config = dict(
    n_layer=8,
    d_model=256,
    n_experts=128,
    experts_per_token=3,
    d_expert=48,
    d_shared_expert=256,
    activation='swiglu',
    moe_layers=[1, 2, 3, 4, 5, 6, 7],
    router_score='softmax',
    normalize_top_k=False,
    routed_scale=1.0,
    balance_loss=0.00235,
    balance_bias=True,
    router_z_loss=0.001,
    router_bias=True,
    init_std_router=0.0315,
    lr_router=0.00195,
    n_head=4,
    n_kv_head=4,
    head_dim=64,
    vocab_size=28076,
    norm='rmsnorm',
    norm_place='out',
    norm_eps=1e-06,
    positions='rope',
    rope_base=500000.0,
    rope_fraction=1.0,
    qk_norm=True,
    attn_scale=0.125,
    tie_embeddings=False,
    parallel_block=False,
    init='uniform',
    init_std_qkv=0.0357,
    init_std_o=0.0357,
    init_std_up=0.0357,
    init_std_down=0.0216,
    optimizer='soap_variant',
    lr=0.0059,
    beta1=0.95,
    beta2=0.95,
    weight_decay=0.053,
    lr_head=0.00703,
    warmup_steps=50,
    schedule='wsd',
    decay_fraction=0.674,
    decay_shape='linear',
    final_lr_fraction=0.1,
    batch_tokens=65536,
    seq_len=1024,
    doc_mask=False,
    train_tokens=271600000,
    steps=4145,
    dataset='wikipedia_en',
)
Below are experts of layer 2 (counted from 0) of a mixture-of-experts language model. Rows are named router (the router's row for the expert) and show model dimensions 0-255. Each number is 128 + 32 x the weight over its row's rms, rounded and kept within 0 to 255.
After each expert's rows: a language model's description of what the expert responds to. This comes from a sample of Wikipedia text that the model never trained on.

# expert 14
router [111 121 166 116 130  76 133  90  83 121 109 125  96 131  87 130  93  88 111 126 136  97 161  95 126 141 199 123  72 133 140 136  50  71  50 126 114 145 156 115 134 123 184 159  90 150 133 141 133  43 122 101 156 136  81 113  60 152  92 167 130 110  59 112 113 149  63 227 124 129  70 141 133 142 155 150 124 160  93 152 124 148  69 142 186 112 103 153  90 174 161 121 118 161 121 147 141 137  80  99 106 124 138 137 115 125 221  71 113 120  77 112  82 136  84 138 109 159 164  85 119 124 141 137 178 104 145 109 202 113 119 143 132 155 212 126 131 111  88 178 170 112 101 164 141  66 106 102  94 130 132 137 101 104 130 150 110 100 139 176 156  88 117 162 101 122 157  89 146 105 151 107  74 121 187 125 143 135  63 117 143 143 116 108  78 137  83 107 168  94 154 161 172 106  92 108 145  93 164 154 120 122 123 130 114 163  82 124 128 145 170 141 165 105 195 168  98 129  66 112 106  86 157 146 143 112 104  87 130 138 116 178  82 104 161 159 166  86 136 140 118 135 113 121 139 143 147  81 136 120  83 104 152 180  92 126]
It responds to: Opening parenthesis. Opening parentheses starting asides, ages, populations, units or translations after a name or figure, plus of in University of, Church of.

# expert 26
router [183 140  55 154 138  67 107 144 146 102 122 163  85 103  90 175  84 147  66  70 124 112  92  99 167 121 119  97 162 127 120 102 126  86 123 131 166 211  97 126 128  77 136 140  81 170 125 114 117  55 104  99 136 111 153 115 138 103 111 162 153 203  91 172 144 164 125 134 174 134 123 166 156  99 162 131 128 104 143 105 124 136 116 102 189 110 159 164 144 118 131  49 145  97 142 183 135 135  41 106 132 134 146 157 111 133 133 112 145 115 109 147  75  71  65 138 133 168 184 149  99  98 160 112  94 112  71 119  96 118 144 179 115 146 103 120  95 105 109 142 137  75 143 124 127 109 128 130 187 137 165 113 125  98  90 115 139 123 109 123 109 143 132 126  99 148 165 107 175  88 129 166 144 192 185 109 103  73 135  66 124 151 148 117 154 102 164  89 128  42 145 140 127  80 116  62 138 174 203  99 131 162 152  99 193 137 145  94  87 216 156 124 118  97 141 185 129 118 125 119 102 163 159 145 100 135 144 130 131 124 128 194 112 152 185 152  94  77 125  92 127 123 193 120 135 108 115  88 117 116  97 115 142 112 104 170]
It responds to: Month names. Month names and abbreviations in dates, after on, in, a day number or a table pipe, as in 26 August, December 25, Oct.

# expert 62
router [132 235 109 137 126 118 116 131 130 110 123 129 111  57 129 141 101 141 143  85 144  99  74 114 143  28 133 131 136 100  89 134 109 120  74 156 132 145  87 125  73 112 155 214 133 135 161  83 173 110  97  97  87 130 115  53  82 125  42 197 185 182  55 123 127 137 117 140 138  83 126 130 163 119 138 111 122 181  79 107  87 201  53 109 130  97 148 159 133 110 137 110 116  77  91 142 159  63  71 138 177 133 166 140 130 174 126 134 145  90  85 195 108 106  77 124 120 147 149 113 140  89 145 105 117 102 148 143 155 108  64 148 115 118 135 102 103 114 121 140 160  85 172 163 125  92  97 166 139 156 137 130  93  83  90 132 111 121 143 125 103 135 108 138 120 118 136  90 148 121 144 182  85 121 108 175  77  87 121 112 132 129 146 112 164 118 152 109  97 131 133 152 155  87 108 130 173 111 135 144 162 162 153  67 151 163 121 111 152 157 125 149 102 108 133 127 137  89 113 153 109  70 126 155 115 121 120 146 179 136 120 171  98 132 186 151 156  82 100 143 122 136 209 108 175  63 140 114 107  98 135 121 170 129 129 206]
It responds to: Final year digits. Last digit of a year or number after other digits, mostly in tables, as in 195'9', 201'3', 188'3'.

# expert 55
router [151 158  95 127 150 129 148 123 131 106 102 126 133  94 119 118  75 151 146  95 133  67 138 119 165  98 143 131 144 110 109 135 107  99  88 148 142 179 116 124  64 119 164 216  39 114 167 136 163 136 153 115  94 115  66  46 120 104  85 111 170 164  81 125 112 166  54 151 116  88 126 151 171  66 161  86 119 143  99 162 109 159  70 129 137  53 122 125 183 141 190  87 104 106  94 137 139 125 120 109 141 163 118 126 141 139 143 132 140 116 125 178 113  52  67 104 117 152 143 125  96 103 102 145 132 122  97 141 129  77 114 185 129 128 135 100  91 124  63 136 143 131 140 198 132 123  85 130 121 140 161 100  75  69  53 117  98 104 131 155 150  57 108 115  79 159 122 103 164 120 161 127  88 121 113 146 143 135 104 125 111 146 132 124 106 131 137  71 143 135 105 133 189 113 115 159 160 126 130 207 124 162 157  93 115 159  62 104 107 152 106  71 118 131 108 131  92  86  61 120  51 162 122 165 131 100 126 152 120 124 152 196  81 156 145 161 150 119 119 198 172 126 149 108 199 117 109 113 154 126 149 128 141 136 126 189]
It responds to: High digits in numbers. Digits 6 to 9 inside longer numbers, coordinates, years and table figures, as in 42°0"8"′N, 19"7"9, 5"8",322.

# expert 61
router [154 151  75 125 123 132 137  79 108  91 109 114 156 109  89 200 127 134 116 128 114  94 158 109 151  11 141  83 190 122 126 181 115  70 125 154 122 127 169  91  78 167 131 130 115 116 190 125 186 118 141 110 152 136 134 131 130 128  97 158 134 212 128 129 146 115  53 140 177 113 120 135 101 106 207  79 103 181 102  93  96 156 125  80 135 138  81 137 104  99 106  81 104 145  93 129 175 193 134 119 145 168 156 223 147 156 131  64 138 118 107 153 109 132  78 110 159 120 154 148  71  78 127 164 165 120 137 146 128  95  87 116  84 127 139 164 106 152 124 138 168 152 136 107 125  82 139 129 229 143 132 105 119  79 122  86 118 141 110 107  93 116 133  83 104 153 136  52 141 115 122 123 100 132 148 153 165 127 142 129  92 219 151  83 139 103 164  96 105 102 163 118 175 132 133 125 126 103 131 112 129 173 137 134 121 160 133 132 121 134 157 110 107 113 105 169 163 128 105 139 137 135 145 196  94 132  95 159 171 159 130 135 111 148 143 182 180 113 111  74  97 121 231 108 154 101 132 118 100 102 149  98 189 134 134 141]
It responds to: Name-ending word pieces. Short letter pieces ending Slavic, Turkic and South Asian surnames and words, as in Kutuz-ov, Iakov-lev, Allahverdi-yev, Mahade-v.

# expert 23
router [129 145 163 139 155  75 121 112 119 105 148 104  90 112 116 164  80 120 125  95 167 122 138 119 130  92 138 106 159 124 132 138  36 135  85 140 147 150 152  91  81 115 145 151 128  55 134 106 111 116 197  57  45 208 137 124 126  68  88 182 183 149 138 138 135 127 148 134 115 133 131 139 103 130 135  88  87 133  91 128 133 131 137  82 134 132  82 196 160 147  72 100 125  70 106 144 128 156 121 150  77 145 169 139 103 128 135 117 150 116  48 201 119 131 130 103 150 136 114 166 116 139 137 166 101 110 156 134 108 130  81 136 107 124 115 116 141 117  33 124 113 139 166 135  94  74 147 122 133 129 141  84  49 132 106 103 129 105 152 120 117 114  80 140  47 146 120  79 128  94 121 118  66 139 102 129 119 123 113 112 138 137 112 118 153  97 154 118 219 118 109 133 160 103  45  60 179 104 127 157 147  85 149 119 110 128 121 178 112 127  92 127 158 142 172 122 171 126 100 159 137 139 148 135 113 119 105 178 107 101 109 128  91 110 204 167 106 103 101 115 128 203 104 111 154  78 122  54 109  65 103 111 159 184  65 129]
It responds to: Paragraph and sentence breaks. Periods, closing parentheses and table pipes fused with blank lines at paragraph ends, before headings or new sections.

# expert 35
router [188 120 116 162  81 125 144 153 113 146 145 158  55 135 115 134 135 119 130  93 104 111  74  95 141 105 125 110  91  92 143 128 112  96  91 132 159 168 112  68 110 100 201 145  85 114 102 147 140 119 134 118 110 158  93  94 149 127 136 136 151 119 164 130 165 145 132 131 176  98 109 208 140 147 126 140 129 102 126 124 109 172 162  89 147  83 109  75  94 124 121 128 147  69 126 125  92 123 131  82  59 140 113 128 109 163 210 105 116 120  96 115 111 138 126 124  75 107 142 163 168 117 203 128 149  79 101 148 141  95 137 185 133  76 132 124  77 142 135 114 130 109  96 182 112  99 128 158 144 211 177 157 139 112 114  92  86  53 162 141 128 140 102 168 116 168 173 125 117  98 182 218 140 109 129  81 107 109 127 105 161 174 165 104 148 133 108 112 128 137 167 112 170  82  86 131 124 156 144 166 164 170 141 125 173 163 125 104 155 187 103 112 115  83 165 124 115 105 170 130 134  62 121 145 128 156  57  97 140  98 144 124 125  85 119 138 241  88  67 106 126 120 183 123 116 142 130 123 151 105  41  84 132 168 174 163]
It responds to: Section heading words. Words inside wiki section headings and infobox labels, such as See also, Early career, Personal life, History, Born.

# expert 58
router [144 202  66 152  83  86 169  89 137  82  91 163  98 105 102 112 126 136 105 152 158 110 121  77 148 132 144 133  75 121 178 187 112 124 102 140 136 172  69 133 166 102 197 129 122 140 147 137 116 118 202 108 100 128  99 132  97 106 111 162 176 113 145 119 122 146 143 159 214 149 125 124  90  95 126 131  69 131  95  79 124 142 141  92 149  71 117 157 132 144 117  72 183 121 105 109 101 106 142 109 127 146 100 124 122 124 187 132 174 144 142 123 129 106  97 121  93 186 194 174 159 137 130 145 121 128 152 139 151  96 120 130  65  96 171  90 108 110  59 122 149 106  96 131  62 124 175 177 152 144 145 116 108  95 111  85 125 100 161 164  72 154 122 142  89 143 114 117 132  62 184 173 131 146  88 123 143  66  79  33 182 151 193 116 169 107 112 106 130 136 153 183 174 125  90  54 103 166 155 151 190 159 151 108 195 135 137 111 120 171 105 158 134  95 115 135 164 116 145 156  81  92 120 124 162  96  92 128 101  98  91 160  96 122 127 128 118 126 119 160 191 148 137 103 113 119 144 120 147 113 127  81 114  98 122 194]
It responds to: Geographic and military nouns. Capitalized nouns in proper names of places, wars and units, such as Fort Bend, World War, Division, District, River.

# expert 43
router [152 120 122 149 131 110 129 130  99  99 132 131  35  64  80 118  65 135  82 115 146  87 104 119 147 104 169  99 122 102 188 214  98  91  94 169 142 148 133 122  89 178 122 142 100 113 128 149 154 132 164 115 106 141  79 109 101 140  89 203 187 132  99 149 157 145 117 170 198 139 111 148 101  66 197 161 119 158 169 173  97 127  78 142 174  82 142 126 117 103  78 115  85 150  69 150 128 188  92 123 118 130 127 144  98 202 105  83 117 143 125 133 112  81 105 109 164 160 154  86  99 129 124 153 126 107 121 139 152 127 107 117 101 116 170 114  99 187 114 115 127 107 146  98  60  94 137  97 142 139 143 114  72 104  99  94  30 160 140 140  94 154 108 150  68 130 116 124 141 140 140 130  85 132 108 121 131  77 109 133  98 144 132 133 190 133  98 131 119 103 140 162 143 129  96 100 138 102 137 141 155  76 132 119 102 137 119 123 162 130 103 153 178  29 103 182 118 130 118 151 109 102 148 149 114 137  88 149  65 157 137 163 115 132 216 215 195 134 137  92 127 162 139 121 108  85 173 117 114  94 127 142 132 177  99 139]
It responds to: Space before table figures. Spaces and signs before numbers in table cells, especially election results and statistics, as in "+4.8", "−3.3", "£", "$".

# expert 25
router [135 130 145 123 120 114  82 141  61 143 128 152 101 115 112 129 104 110 138  55 136 130  78 107 119 117 195 127  98 129 175 157 141  53  86 149 139 142 144 134 115  67 131 144 118  91 167 103 126  89 140  94 124 115 143  96  88 130 126 161 193 122  69 154 163 135  98 247 159 105 109 157 141  84 210  95 113 129 114 140 107 167 148 118 172  88 149 120 146 214  95 103 126 135 142 170 162 126  84 149 119 134 170 128 104 154 156  52 145 148 123 179 133 104 136 127  85 170 155 109 115 133 120 141 126  97  49 127 155 127 108  90 139 130 225 149  73 129 109 160 133  99  78 121 140 115 142 124 149 189 163 122 106  99 105  96  99 134 131 100 103 147 101 183  94 157 195 119 143 109 142 121  38 125 160 148  73  71 149 119 113 124 151 101 142  89 134 102 138 120 151 159 130 103  94  94 169 127 152 126 174  88 133 100 117 128 146  96  49 138 154 116 134 123 117 178 122 125 127 140  59 137 182 156 176 125  85 182 172 139 116 183 132 120 175 145 143  99  80 106 134  98 179 122 162  87 106 111 117  80 124  99 149 161 142 141]
It responds to: Space before years. The space token before a year or day number, especially after a month name or "In", as in "July 1976", "In 2015".

# expert 63
router [121 118 161 162 142 134 134 131 117 154  74 133 147  36 116 130  91 100  91  81 148 104  98 139 136 111 186  96 120 107 155 178 131 124 112 110 136 170 138 106 171 110 155 123 126 106 149 107 164 115 126 130  97 147 154 104 109  82 119 130 165 133 139 136 239 170 102 133 139 146  98 159 174 126 129 149 128 168  89 124 123 129 105 120 148  96 148 129 136 166 116  43 166  91  93 129 145 106 112 129 135 142  79 133 104 220 118  40 191  92 139 153  93  61 104  89  93 148 140 109 153 138 156 114 175 121 141 154 136 116 110 152 169 115 121 101 124 128 108 163 131 134 177 159 111 135 125 101 184 206 149 115 119  92 121  96 114  75 146 110 109 107 134 208 120 175 143  96 142 127 147 167  41 155  77  90 101 110 134  61 157 124 129  95 152 116 175  83 166  90 132 149 146  68 145 159 167 158 159 164 119 117 140  82 146 186 140 142 103 128 101 129 115 105 178 148 122 115 115 145 146 130 209 131 110 170 101 111  59 158  89 146 100 167 160 163  91 127 122 159 203 166 115 127 126  69 153  87 128  94  84  63 114 160 106 126]
It responds to: Sentence-initial articles. Capitalized The, A, An, In, As beginning a sentence or list item, usually after a period or heading.

# expert 56
router [181 169  51 153 137 106 143  79 100 110  72  96 138  97 114 151 124 154 102 110 202 106 100  93 165  70 143 143 106 147 166 154 105  78 110 150 135 143 127 133 131 129 167 122  76 100 150 137 143  62 143 127 131 104  94 107 105  90  97 179 144 199 111 184 134 154 102 144 148 105  94 162 106 131 147 113 101 182 124 136 142 159 165 118 185  99 104 205  92 132  96  48 104  77 140 176 116 213 122 104 124 156 143 167  65 138 128 107 120  90  83 134 138 106 114 104 129 181 155 120 120  68 147 155 185 115 103 196 156  96 146 113  87 144 112 123 123 154 122 118 185  78  91 136 100 113 104 188 149 180 182  89 119 111  71 137 124 134 158 175  69 160  86  93 119 136 133  97 132 151 162 129  99 192 151 130  89 133 121  30 120 127 134 110 167 101 142 108 100  90 176 148 164 113 111 134 142 177 128 183 153 140 122  93 157 128 124 124 173 133 129 132 122 116 130 136 138 134  79 103 148 106 192 142 151  83  64 127  94 177 132 123  64 173 167 146 152 127 102 104 136 137 118  76 138 111 122 102 172 130 140  77 125 129 145 131]
It responds to: Administrative place terms. Words for administrative units and places like district, state, village, County, Pradesh, Maharashtra, and Indian party names, in geography and election text.

# expert 28
router [153 183  54 176 134 101 139 136 109 111  70  91  98 118 136 127 146 178 115 132 152  87  86  87 122  99 108  97 107  84 153 137 118 107 142 168 133 119  88 164 140 135 176 141 114  41 131 108 158 111 183 111 103 156  96 106 166  97 108 192 129 124 154 187 130 140 141 139 178 137 113 144  88 112 126 174 112 148 106 120 117 134  97 104 161 104  98 165 122 130 105  93 162 132 126 145 104  95 123  90 134 148 129 136 134 127 197 145 173 122  62 108 117 113  75  82  80 105 162 153 112 148 108 137 120 111 104 127 115 100 134 121  98   4 153 122  65 142 101 140 129 100 116 118  97 120 128 144 102 170 149  46 113 149 128 100  98 168 206 108  78 153 149 118  95 126  94 133 118 138 137 147 135 132 106 135  57 144 138 134 179 150 140  99 164 127  97  70 119 120 164 198 147 124 107 104  98 148 171 125 248 134 156  86 132 131 108  77 131 146 146 128 169 116 119 133 114 113  94 141  83  96 176 139 171 150  96 114  99  82  67 134 149 170 151 115 175 100  87  77 112 178  89 100 158  94 123 112 149  98  98 112 165 115 108 222]
It responds to: Roles and positions. Nouns for roles, posts and organizational standing after the, a or his in sports and politics text, such as coach, member, head, board.

# expert 11
router [167 158  81 151 136 118 135 122  97 122  74 117 104  58  65 171 109 134 112 111 213  99 109 121 177 117 167 120 116 109 143 182 135 140  88 134 120 144 113  62 106 142 163 192 109 113 126 140 136  69 141 120 116 120 119 117 132  96 106 186 149 214  77 181 157 225 129 149 183 132 125 125 139 120 164 106  84  98 115 102 139 192  98 157 147 108 169 129 125 140 112  77 103 121 131 143 158 149 158  91 127 153 176 173  81 178 135 120 204 108  99 168 122  91 140 116 151 102 168 155 139  43 126 152 171 139  79 163 148 113 112 129 138 125 103 160 127 121 134 147 112  66 155 117 126  92 140 136  97 115 139  53  97 106 116 146 126  77 169 194  84 154 119 110 118 146  99  96 144 148 145 155  92 157 120 143  71 136  97 120 179 149 120 150 107  92 176 135 126 102 115 182 142 135  94 116 121 186 135 148 154 145 159  91 133 209 118 139 128 123 128 152  98 126  89 119 181 117 110 135 111 110 192 141 139  80 130 130 102 104 127 182 100 186 126 125 115 133 138 216 171 122 100 122 185 152 138  95 139 121 143  82 139 156  43 136]
It responds to: Capital letters in acronyms. Single capital letters inside acronyms, codes and model names, such as SSRI, NFU, PAVN, MiG, PSV.

# expert 59
router [184 149 134 141 155 138 114 134  51 137 109 164  78 103  90 139  60 122 163 104 141  98  71 101 140 131 159 121 108 134 106 178 120  87  86 134 140 152 145 135 146 147 125 144 101 117 128 121 131  82 142  98 153 133 136 108 103 141 128 124 174 136  74 134 137 142 153 201 191 104 128 150 167  50 227 179 130 114  91 112 131 125  94 125 135  89 148  93 114 142 115 109  95 140  59 163 172 142  97  42  81 139 112 127 134 189 141  68 186 123 126 184 114 129 116  98 171 131 123  91 115 133 119 134 118 108 126 150 109 130  63 103 120  82 112 131  91 144  79 135 129  78 114 126  91  22 143 118 160 128 131 123  30  68 129 127  82 118 146 117  92 146 107 124  60 152  91 122 142 152 132 139  91 129 191 106 145 122 119 129 106 146 127 100 108 143 111  99 148 108  95 153 152  74 117  50 109 112 158 134 165 115 167  44 112 125 117 121 114 143 130 130 144  41 114 165 132 117  91 155  85  84 215 156 158 136 116 133 113 124 119 161 115 159 181 132 145 115 126 130 139 141 186 130 166  78 126  64 114 106 134 101 132 170 117 123]
It responds to: Space before table values. Non-breaking space tokens after a pipe, colon or comma, before numbers or scores in tables and lists.